config.yaml
router_score: "softmax"
init_std_router: 0.0161
tie_word_embeddings: false
train_tokens: 348500000
Below are experts of layer 5 (counted from 0) of a mixture-of-experts language model. Rows are named router (the router's row for the expert), gate (a neuron's input weights, with its number), up (a neuron's input weights, with its number) and show model dimensions 0-159. Each number is 500 + 50 x the weight over its row's rms, rounded and kept within 0 to 999. Numbers have three digits each.
Before each expert's rows: a language model's description of what the expert responds to. This comes from a sample of Wikipedia text that the model never trained on.

# expert 21
Asian script bytes. Raw bytes of Thai, Japanese and Chinese characters, and syllables in transliterated Asian or Spanish names, such as Hyak-uj-ū, Muthuk-um-ar.
router:546549509441612476534581502540432445512551516525434499489533487444396474481504561462573538610530468489607494498517592510544486544466515479529489451489493454451447465471437524456577524431548409520489464497412454419410544491589544548469563517455504447461547444518570464455468536451467549447549476520491580487465403466485592443452445488526472480568507537433527473485449555486571417415555616548550605482425483489525526417491517597540511515581468413466446466539518567485512489450513480
gate2:405514464467472463472593583431540488468570580504580436482472527495513520591513527507544513570567623494520584385496550460491548525396602523527456396448390549546481507573439519508509414556517612575584447497492541465508473557536541500498465477461554555493475509447502498502504460489523536423500419479528436570501482431450433450465468489462524510419523556547601415498486561481509491517528459465553490480398434524455542453586525523509540548450550505503550474507526548428443530435503452
up2:452519528580491567516495489486555426482464560546601520513459472462580478483460540498551478408516479541515509606473480502506473509503435503454514423607469505569485492416514347482496482575491543474507439619482508442513505501426504489503433574628613411527462453515404450516510542522495377472561466533610550469410468523454482451499444479559451523576443513548534468470545411478499444487536486542589487496526508535523522494476478549512544490550562486475556519469518406554470495430615490

# expert 4
Common nouns, pronouns, prepositions. Whole common words after the or to in running prose, such as at, him, government, state, world, north, there.
router:542470376537570514499503586493466501481485440519448527550441492562488519537551491436537572516480451483513409498495491534490624469534545469442502419544496415508496504521546494490545521469467561386505436494482582472430539471472538530528477484566555482542491555503440586499486468504580519387623530427433525497415589531553422428509477573454402558531410497525594457441504512546561481444613501502564504489468534524431573492500537449532549471468558383533525444425523550519508504455453556
gate6:446389556430535469571474513524525491526488494481547581425503551515446551447482440482473527521537494500544439453468559508489569563451492473580454546643503503482488585572559509487404512527520469482474480487535393534542525581381483533551449504542447469548527474466433603506393455507573489500549497476607537559464544542540492590541546456478509514484528525459497477514488499443497388502594557510329606542441479444504501434512529483473552570469449508521529529444444474500553497516439434
up6:528470454522482595524478526512531525470408526550439459516600500557484499459484470546556444424503450489524603542493434462492469350523504451450522480435456507498524517517536438517545417539413507577593472437520525568479522429548516495435544450569467497437471515524593463611523437508560475497447456609449508574552533495463464498510475576471495460465355554614530469590508523494522530479427534485450474484566492499422468567488542428476565421477474541483493531583572521524429453509464421

# expert 31
Closing brackets, name ends. Closing parentheses and quotes after names or acronyms, plus final words of organisation names, such as Games, Award, Airlines, Records.
router:567538585488462480537546603487473534503491464483424552499542554520488468577492609485388574482534444458471470524512479550404479501494539549467553419478348516526398473506459462444552549438573500471451530502470476507501585414516524485557405539475579458521455471466478532540550423519552460492543448476522547475471539438498578482427605556504516499549527502455525463507385560403479531468579528485524441467516560418578560482479481517417561507463488444545553461538544553519457590448417527
gate1:411435502543538539442497598516548520467503442486447436545554430506485544545590500509454500466465556464454444412522562509567511524566501537445474536594523481402575560515519523476632531555512514426463585531460416503485454447557473518484530440551463496450391479540469534489593542448463406474590465534544501450493399502473511525547506475498482466445568512499408393519481498498482495458440615452468445490496411567473515525477531541479513414531505601451543472497495467582501457491497636
up1:589595494480530371532439521495553437570372472495418477573524444484519514471521447590600550499565468564512544550509442417510568535463468549616464397521387495505450487501463521554476430473543460477489522554502442428411516530544428540441457538453471511474603515484508513548457531583533400490444503476497534501509520460567520490517459496598504498464491494525612540518499460505488498385578541543416516527413486434471529442456462471624486500463500446513514540504456511503509473552523470

# expert 13
Person and group nouns. Nouns and noun endings naming people, groups or things after the, a, his, such as conductor, player, members, artists, band, company.
router:551596572495499519533382595522520522412588447416450620536413511539456498549477496465440552476484439503554429531513488529535536449514552421534534480437432466565481536466482492465551530515504492408479554437465472497425563527486472507579402444477574477498498514550534438573600543574496559450541496535545622482483552368561472466488507571541471564513441374503525495469439545497456539425531484503502551467450576416477510519513515448493511568492504415494445502444488470467510511433439498
gate0:464529566448433479513517523420605500523466530550547636554450422563565430540453496453438514551554476527540415519551575543498544498488481515500508541461501496497479503462560465395533448454413520645502488438356463546487450534501509480433499471442500542464453487579571581481375506484506431418517487519547488476488556468506493481543487526615484442514582439493510510539461556535501423514585479470593496532519557407545460516530526560498526561521547471479431548485473412515548524454408505
up0:432602546547533502581458430529564539513491439519502558474438452562473555597466588479401465464402501462489567536530462477459553547542514538534483532594579543572448541456489512597523596474477509406492443489492537476476436520581501484456498476420514514566452521552490512586492490600393427451538474471507478502443452495523530495528479465470574403465460485560519433457441479492378469536496496469582431475511496439459473507526516589391522514465516462565514466484510501369568480428449514

# expert 9
Units in sports tables. Measurement units and symbols after numbers in results tables and infoboxes: metres, km, ft, kg, %, plus position abbreviations like FW, MF.
router:537439530435463411468549529517417428540506530450575538515508523571511483560523528522515479398506486410456608478571484515520434512539546570523499492522489476465547437574449507459488551465441447440489529487443441429464558428446492519620592508500575466508481544436516492489455581565488615455532557483436535512505609527406527510465511425557562483556450509444576450416451466474532551491469514420577456521566441618527509579533452506466549487497531455513579482431503583522466539510469414
gate0:486455466523501628489506514613549416472515565589492549508419565496527559356435497488436549420486479468387489501541551535556495531436503552524497494552500399500559569512493467492523526583574434479470453499580429474460593507428465506545497457559451511562413510502489537425556562463426532488468459385440413475410565510529489580531581452530419484539543555448560515549471553540550583479489481516463437549456480486427501488522514491514510445511515500551465489519557433462498582554510530
up0:586530478408502527467509421485592506529482479441517504511501572532437482498427526527497505457537490551567500553504557512494462500570504437501476434403463503552469446529538549504527564456498492526542450685443463542502494502513523501497481504464515561443477471483550486527434493540448617545417472429515482590550484415536503385449498473587567523464490491565524469380536467460548501614443536616456536550554483438635413467460435476477511525462481431487475531503509438611560483490521530

# expert 7
Mid-word verb stems. Inner or stem pieces of long abstract nouns and verbs completed by -ation, -ment, -ing, such as inst-all-ation, proc-ure-ment, develop, access.
router:619521554509507461428453577558523507384512491505419615510445470494429480503566583534590525456551455484529536604534555522548454439492557543461520494409501510569461494472386499469527588490503541452554513505475460508457540435545551481468468460506621524456514481511414541413553553469573533574497523462508492459507512533446429501476513537429515504510512563507551480517499425359431405507451476484578533452461492447556539457516571400502508572481441418504542484444521525585499525549523437
gate2:518561477510573524469568487519560538398431504460544450524555503458442453520494441523465518464599530490506584493495464576436470444566598581437592515444475519563446432436530450506441519569565462574488530613532429451433543562420478500467440520526510506451499552447453582527527575508516486497480506404553512476398428529519432418481462508571598558466504527535502447512488490483542543474486529506462405528512458558523461474521425478543648559594549436457520456444431474523527462511447513
up2:548565474610514459431501490477560595444530444568450488479474466514466461447527527513525526480470402498527547500530565618452471454509506576503529581455372474479525512533512547580383547528518394538479600454480543501531518528517399447452494519536517420468544560502540471545499608487491489495467522582529431457476513512465416455455487482583572491482435532510435527493488427516473459424431451537553479530463526554446521524461378463452502476489492531528560535589363571532521478599480482

# expert 8
Clause-linking words. Conjunctions, relative words, commas and time nouns starting or joining clauses in career narratives, such as until, that, when, season, time.
router:498495426402517414556427484437519512454454551479494546396430503520428518491595582560479519531419422504499470435520523516463450506522411548470535492470517449527444399475561510563552540586516510538490559490505578431469469453514448513578540423570548509519608529511460462472619533460552471479553495432592568483538526483529463586514619472477475544557418492472506547471559513454524516495511475525454436455490468555532513556560559449389496478480523374534480461549532415559486570437495529
gate0:567469508512527499509490543530471431464546506552444411547501414597525517486521534472533528581543486509588426478459478442525455559487527557461596487529444448460480466482475482563551537454517499409461448532562498400545452524435576520483433557472533501579495504467555527559451469581474496532592453433557508421546498454394420544484565435600568519453549447576408501465483398425605527566463529531449495347524516523513496509447429467551443526455520464556552513519522510557532539446522523
up0:434520500553566484515504499598421436435451494568538447555480566473517492506542513495528597557533395382440509438500510509592421524513466421539506495555406435546576518465502469506483539481487571506548489514471569457525456556499517465457523549509388495448568526584431413555532528484479509453485434454507560501526560464506411548402580519638469498509603478464564459577487488413494500468515532473456443506499519536475565555506576532587453528522503538541540481471485388517460393449490463

# expert 2
Mid-word syllable pieces. Short inner pieces of longer English words after a prefix or consonant, such as exp-ir-ation, Rec-ur-ve, manufact-ur-ers, Im-ag-ining.
router:534509487555437492498424446566474580537446433484488345428527499523509593420517521531570579470440485533502522536496479448490481419476427489576500437554536495472521560521449455483481559507388559497481522454532485537537452538586547487477546555469490483413518461499606475437488541534438451497571537621393640505593456522573533458415464521514507536492546512460569410490452346499545474406534541528480489539533531508528482491589469495543462516454472488574490459502515522527485535467543497
gate0:491545460482580470483506403417535444528532494432547540503528494478527513419572546478502544525498395487531404470489518516439531408505387498509524552482497526486538499481535421505485384487473470466469476622423505633573459436501618457497450481478424481456558409545550573432603528527485525559467498475531560495490603487536517568487412535422502564386557488548558519482559507444516498478472518455451500517464460569573520501468486476505549488511477540453450538438496447553454626524540441
up0:446410470416468539512418476466523500466534456438583400350480550552500538562466478520506407510529448549492470449511514464516428537523537488493593480622486516517569442429486487545490526615492565492500526461521492521518536518492457451474523504395472403560565469466580537384534467561469494524492479453469481622507459531476552433435496524451659522531582478489489490597508471432577487494498563430498539457500508528517533542490481418625519541527513518451489558499525502536581495542489486

# expert 11
Role noun-phrase openers. Articles, adjectives and nationality words opening a person's role description in biographies, such as the third mayor, former professional, Norwegian.
router:471506502452583410442532460516453385426476490431466464448462426511447518480546483434454405571522472549468411529529409557513565531481567467560534416405465472570479418398472519461522481605494500556571491551463463510512550485556498543572562443461609529439528438395446509531550557445520572540495420522538524562488547608564513493458547498433428567484492526528467532545513452532516459470515516539549590537459483536474587545597470472477548522475483519482561480435468428492517531555494548
gate4:538454542454491564489476463447504471506545537610463654554537500564461539486499518476505476487464496528538398584496452613399535485439494347549515492466541437492468502428494534567381441466501535493413528439455493431430401529500545521536420546494505523474588480492577453497470574447447499487481473490484509451468583521592531467513534453547528421530507575551464461547499501560528506487516428592490484462416445522420522524573495504523511463517593518493483472564579502471613444518451483
up4:465479463510499602476592476483381651455513406494397427398443510528536522523480469468535545585468439501548593438542522529470397491466608490537517419394523490449447511503523511489562504516521527515497460549493554511490557534477559564492446486591444507522515415545511466597481419511514425429484523517544421430505516607538511523500460503433513475547572515513502453449494625454493425507467519459451401526482572538525528535458563469537481442505477506578498495519582492472506534553441515

# expert 23
Periods and number digits. Periods ending sentences or acting as decimal points, plus digits and dashes in years and scores, such as 21., 11.43, 1989.
router:543501520533481487429569437374483521431471535497581497535563484467436511614552510540549576485423492439474554521565526441521485445466490504413538510487544461470537478528512529421434559569510502439492553530454508472427483573542480536396487580424493414520486454512439611571445407493453472585524534607553483504531567575441525551509458450424436403501565554498556560455479478571454437534516552442394563464504459427586502503553469478540542507568457457523498553522514525576491515486512517
gate1:494431536573564504493460545531449564469503477497622473507579423424552476552514460442553487424516492491569530472511478477469536504522558481463483361470554458445496543488576536507469561467578500528539493455313625450490476484560393421535494447531444563511548521474509546529437521518504536462465519499512545497411461590447543602460526411507576511565479428500483477414503460476455446400489554425543520483470440541509506463516514510384511459451509481489609508550476478528556556490504516
up1:472507470611500490543477478478483493434433600600508407571477534503534498399492459448434532505390361604483486533454560560515495536526510450540431413430462507504485510506470552544633514562468493429562434555522503492476510553515554438472473490454535501535531611545594491530506427544478422489521496471480472589503441488508408463585520518536465480528522501530468468533546552501502510588503550535466501433462466405495428498480493577485494543384448450498430482501506529515497608436534413

# expert 15
Word-start fragments. Opening pieces of longer, often Latinate technical words, such as pat, exp, met-ab-olism, di-agnosis, plus of and for in institution names.
router:561506440534540549525415600574425470540465549485396553485455478491443538520504530513491463457493522455576438529572500455482462530577473469502483499393530450472490513490522545526594569470463548534554550449481452559528500451546496480568534483467556491483581398453434587544485452509598471541569462460324462479515428511507482435421527470459547523498520555518521433474498539476384473499499524519512541517601549387537449547493424424534512535569469515559376499464414529509462570516496511
gate0:453424482461442559478441548501557493541497621487440415443443507457431410512516607605406460448504528493535501467543438519603584512519519503596490473489510486502467577455482472499476451518416467409408527550530544506556512501508486584433535537435526579422500492502494522663502459423569510442546444515501483500514527523460510454535508484551551472602550457595489508480485447609459514507500490555510494473485530485487477404505469459493556470416522531488357558477438545515540471491569483
up0:438394498500457602528548579444500494561372561507556433546490490467550513484547488498550534493493547529570468597427478455437523366496468501516492462489455519520508534512531393475499514499517554532498458581472557481488560520499554443520451563498556479536444585415557539476438485473541555413538433462468490429463551515431551418464486425635562607528445494581492542529520472501438488485430458467538426455450478482456470509411483566464448505528448560478558422517552448573465585518522473

# expert 26
Infobox field labels. Field names and their colons in infoboxes and taxonomy lists, such as Species, Suborder, Born, Coordinates, Starring, plus coordinate symbols.
router:538505522569513457490522649598437534559557515550613525508489553454501514459524500457424538542489527435484428538450536488501474519451472455575471462445525538437561489499442518471570422437529564468465469429426423483532594505518456425544508511562520429481419516439484445509590526495496611455488415431436552425499475521439506465493426587524459463490610488529444462522467459485428558443525497442486535496565488470517522563466581559447532548504592482505547435409521477577467554494396516
gate6:508517423503481389513479483563542475564460556495535592496546517498370483495573424578573542541584467495553508596450591512424497466418461599527508460396535508456459532531537474560488478499590541585566500477536473435590504556421437587420511470481521528517435523423453549474510540495485463584402448481507496525477378448501479477517450465498549600606462516489426507448571484565386542460519461433555523431544507540488490485503549494515451466459516532476532516524452552522499496539527504
up6:493493493500525498525513474512535481583567484540490412491491495505513495548498530497588511532449416417583572587535464511421490511524414600492505422529540547434526496472536540495505457546509476370530429619531596457425487602547435514501518464442520402480389518571508415538577604498479510518525488463519483524495529480467521412524478589543587445546507546470482385574528482600431471471484487512544354542520543505452530566531549413516438535511551523506472505502454497435478500443516512

# expert 6
Years, brackets, headings. Space before a year after in or a month, opening parentheses before dates, and section heading markers like == and ===.
router:486528487635543472509586565446525501478508539545467483470419561539469461488557508448528501625604489518425445433523482446476492518489433539467592564585473504485447514518454534520614529467518459536574516509437464428462454501521405593430464524455376506458465491462445424509485508557462584531477518578594429475552432564557522498412523484428541458531511449486432529478606427470504532546467456517482508477553474468431504490475387502497544504452458569511521555560547576423441533499497465
gate3:488559464493507557495479540472483497543599579562476536537529551464501485446490471529517547549617524464438530460466426462519419560535346452515509499521512519571532478428554513481547359472535517526496533536467438444512520544462493553578521541490474575452494473550509412493470512516460589418491518512494546504399519524550498593473517463451508495524510520418423432459391545463512483615471487573417477538483460516366564554555480499497509470539551620468532471432557512477551381547521448
up3:414522457535512508463516435497488555550531511544366519417572444451540504499452516579455527491453462474371531507576539550509481530516424506530499509581532447535393482506552423497459480508455475551534521543519523464581556506489469485482585516504522554498497546584543460411491617349488477463610482490575537419508460509495521500491614489517516507465469515590497502473409467403529568517500460426550441515418590502527446467528516457427550453484509567438472451475499500507463535424615500

# expert 10
Line breaks and headings. Newlines ending table rows, paragraphs and infobox lines, plus section heading marks == and ===, table separators, and coordinate primes.
router:562419596522491535486481576486647573587513491532526461448499583432570438456567456538453426564523495514489479461507514458514477573523384555435445533433481474411518490482546615439495514502558423504558537503484484417434557462471553542385586507572445546525446516437580423599534463479440517504439557376482503473454413525435461461509525559472465495499573531473527490510475509467500506484542425525517495481545481536519439440539490517503474462460535425481536585496500465478522566453407499
gate2:517546520507492502506451473552552468494499490607444478452433460525475449481436585554461431493494451563488456526560531545510487467589610466422513496417578506527611428503465422421574452627458523360535568509478499532484448493599484613479565562554481557519525566487487527519499500449536457469582506413477486565504516485530434437498456613462409614505475552549558527523519470447450502504485518466586460501508492536469402410476537514453525495430506493498492411500538497491491480567441487
up2:464526460543537493452474548552597577415453490449510575575470509473487560442526513420507549486467396521489555570560544521606538445533592539538496453502520491496365497528515515485413463552472498479528522416462629448473432463479485530480517497501525587492616438507460520407523475469518516521444446502434575523501438443521524498489418460551486513425520517450520481481478505570508497514559507636508523595466457534403560497556535464499523501484365542406479515469433402542531483430509480

# expert 1
Spaces before numbers. Bare space tokens before figures in tables, coordinates and infobox values, such as density 110, scores 22–14; also word-start pieces reg, expl, ret.
router:614510492606512488407522535523543450454425441525552494543409519470481422574484589590565531518486436442464534507481499451586525442503494559442537560530617403457540504548493534414505526533511486511541531418417495445471411461575516524446475559515548590531470487442624456472446459555440499487577429540478436492553540472492551509520495448433544575467483502461474501480559412458459381436454485432504546462534460483454580543566435530445546508455514473513486561535522531538523455549447481
gate2:385478526536540464438550543389612553498567511494532493569450468504459554580512537513539483591482531470520417468568515456375538469503456544468502409498538558500422492565593503590457517479529571483466448489478562566498533522520558551455495456488477433549454493347397496570500506558398534543518443504510517512506448497478522504481539528492443452566439481543522508472484434426533551580482535526558498397560498569446397467492486497477618549456561496476501555465425525497518556512474432
up2:475569545478494589431485468406582469485408518454456459545584496513448539522452528513613479548489444572420566488510480479535468435487494507600465471480456518511412528547388521543395494462561529536498573473501514496490467455514504554544502495577473496459583444482549664489478458498392476523522567578547491445593498541506555542466508441469454429477491482447449499449507542556505357509572480488424548420436491525520531491489453461457476429512480593529499474447573463515590536532455518

# expert 30
Auxiliaries and clause pronouns. Auxiliary and copular verbs and clause-opening pronouns or conjunctions, such as was, is, has been, not, he, who, if.
router:457482461575405548489436499548482517540416450549394447454423538485560564534433498454468444436471472530561563514490501460518461523531497467470531478441553541514481479569491478510464432569424572514443501494598518587452491392522547547553595387494428523541567515537529567497591505500454583480501616398589565474485552590476540565478448563456497489518507489433554542507543465546465422418496526394508515502432469585512546510496474526466451488514504469546508464517451515583512555513428584
gate3:534536466538517499551573520577638495498380439577469483425539586357447502459488503466559511496534528481480444544481495572442461483488452481405538540529546547471425474593517482397501495513441507597549498481576504491444479542517514519577511433575477431490444416551557517538476500429509488548489564443495527520493426544486478531453536464442544570533589527518473508566465527416486532571480560586450449533480534467525495539438528574449462463571559432492526434589456550538387500488432510
up3:553604495521552556499586484446502501519523437488464588472531474598461489400538481482486478539495465517501557471544547482481479488458561525472391538493542562564498515493489421491493589441465543675515456501483485557542563481480472567547439529445561514548510543529447530438415538551607610448404468438413501430525512491489491593450474474510517543500552507353435495523462549484547588479469374504459469492556525500398492508529423517428583520490510542502508532454531484478471495566529518

# expert 0
Prepositions after verbs. Prepositions and verb endings that follow a verb and link it to its object, such as assembled by, sequel to, worked with, against.
router:511435433505473462493536483475495532568470653448431599509464453612545563537476490565553503454441494521454522462481494494494470545520570507405525556414552466443463484430559548564538427491437579461470411492496578476601481471528551482458515476536536567469530505592468460423486458497485493527502532440516552438481585426479422523467397508531588600495373421439469498398555547507473497499501515433564491442549542569539526467584503446497508539510479444559562474514586545497491492514525526
gate4:429460466443514512450556483471600479535459577362493543547537532505466547457493426458444457476545457501440511512530498510531437531551493475532515502580523554564454428484585516538460471526415518466613432473437556435630459452546508508496572445454499519458523500472442515503444479487450514518496546512517504559478546539493625450481533489465517428410518524429437370502510475394507510427565465593571542435495541578510541518522437520450468578445588514479558481494493484635539570540526493
up4:380475438466518580448534545450580523548489644595456493483482451529469479531520554479423549458507416526491581473501422568487462499464445419515495557551534441494485574534510470604556435509489514453450466564540470496588472493459559437462509488549529465576516413521399529506493471485577454461389383496533387528491480427532544413418418487543497540577466455461540561504493480559518519465520494443506473490506525471466555575465521436476469489502424516594534468578492501486546465562562552

# expert 5
Digits in tables. Single digits inside numbers in table cells of sports squads, election results and athletics scores, such as 11, 126, 0.12%.
router:451503507561558485440488411479469457470553553606473520506536510554541501541554518539490556429414451463430514524524536426584439544473607541448470539584600444478353467557504475501419499537541513509505557422431421491508469523527444503490454584410474493536564526490550472527532552572474531563485565533495506416572530497568481520496570417420577426511478507500454526412476491559409555430463511402512489514559466484551515571543513572437591483456498464461510512486541543561457530419516451
gate32:517444547583528611560581448490447523481467503528469520452517533434516449520563549454418492476458540538519486385531500481466500438528405528459551491463467539441509599475508523476578441575462458531472605618533490490433492358595524462486551491536439484547641460515501488469485545549478569544429455467478576468493510547602488483550512492491502388461551562571497499523409520497508540487408558514430554454542477514504437458471481440411501533489516457583441479535562483423496439481489509
up32:455451421597535536440524526440375538511461498557498512485544371405549541593557563514527468577505545489485532437585491479459498425529475468506461539479479495450426477408529523495456540529480423542597471498588368584507471430571522456552457480430506470480571514556557474566488544614417511466480484481555556441462496542583573528441534537514444488508457459466540536450460500492522548516415548576502523500511449449515537461417519448462569559523504524551536530452466463466551425480405517

# expert 3
Determiners and possessives. Articles and possessive determiners opening a noun phrase, often after a preposition: the, a, his, their, its, this.
router:413437472509446533429484548481446486419529456445510544454468487490424441469513480440471398459499544510464413480504468462494562552525511483348439523547509458562484488533605495498577530487571572418598495577522465516487422573454466463595586412587595575528512477421443504531441573439480531483473494499540507504482583517479433539487535517533477518455471513466449499443550562577563583525488476506522532497438479479437562564528536516513508453551481441555497635540426403531469546527511545
gate3:396459451562443595561499511433490564521479476462456410392421458469477625583399492482541530428408503492524482437552429465505506567515514522485427572549461512482487539540476529577446481592568612544525517550561436452489447474510496482499465451541537486537440416531510474598508561528545515599496530516566526449546496463578465549516463488499548577504580437488510499494488551419535472538525544438495469512488518443387545490577481483469515480599582487407411488512477521463517430512510545
up3:446484417459551524433482477484601522507503559584561422515533379465460497445482402384445460485433547558485416523523536435506481431492514548469464488487479572476507460510341516520598526418584553504526480481495568558537461536464489595505477482540504416604482492482538495581537556517529418478519426476612479481561428467539559511509502452520481476456551485405575442463543476565402550554415523465500501505518541485440591578478449505505469474576424497498506529547511517452494502518474505

# expert 12
Dates and time prepositions. Month names, day digits inside dates, and time words in news-style narration, such as On, during, until, December, 28 March.
router:478498445488441456562498459484513519497520534516514577564441589404419593415506533585397567493491442554539418416469579507496471470519496567449553630514570453443531533522530498493544522463471542509444455486502521466492416475501569571551535443548526504538583498496422451432511530542496538498552582433486533460566509504481443470524471452428551517570403483395529502515469495401441466487489362540467503575498440485506447540499531500496498562484431473558497464472605580555506514417591507
gate4:478487495464500486446532451468625522489514562464556522444525520564516461441508429493445466520435476468433441452619512470499462482518515507487429484509597475555525533611443526475520502556467536511559403509490465528511471537493441403576493566472519564471441560462479460536469626468425543525566414483477582506519480516546502569551582475464434502420552456431374453536578519606396465546466491552428530608443409464422412485556518498503471523501503489514524533428523558545475484481539462
up4:479455563540461438463535522419492470460443509553640455539487523510465492503438413518472509536443550611494443511576444531519463466535493465549482509492483400605499464522530562593498610460535495482509503455470497493476487462503483477530488607552483485438501470523498473402520519451524455467514492512508500512566553521635505488459585537535503515533510326434442549405541463488501437470467567523513563479537588479576545482427524497460433580574610420490573553461532473464431580518534484

# expert 14
Foreign name beginnings. First pieces of Spanish, Catalan, Italian, French and Arabic names and words, such as San, El-ena, Mont-aner, Al-Aziziy.
router:527452521469536489581537447511491473461426506503540446572514445581504526415419573479597430474471522525433507521486574514494513515423500573586397451556567473533480581592454551485513551464468429525407543435496545508561440527494455500500591461462469353511579558416491503507470498459496462542503436445466445557597432537538524409425471523508446517580472551510614462499514461407550414506494534498546514555482504500479530502453451576493516545520556585484422432495490430512508529502412504
gate0:527570585460494571548472486486565482439457485405540573461520458504478472494548543554481602567590498468530461537397566511576463464517473513479394421484462425541559515582540428601526513484484480431426529495530554439473485502459481455505513512570533545420501489490567493470485454498426485407450500406504470530349466457424533421420540558589498431480450512459552452524519569585568570572461564558460447470528494575517538546392527536446517470525508461536549488464462503508489501495433502
up0:408466571486539492499445545483546494574600495438550572562438505448465592530484538450503462599460531574412418474547553515442515441490531434528509475546417473453462515537448470457506486447501529442387534473526463474403481533508559433525469526500516468524433429491601508481508497529432424461633524432562531508441543522517529463482589512520499522489451479509537472579426540448524476478534539512479560459424478454640588589608520447491507471517521551542551488588523523513420476436531557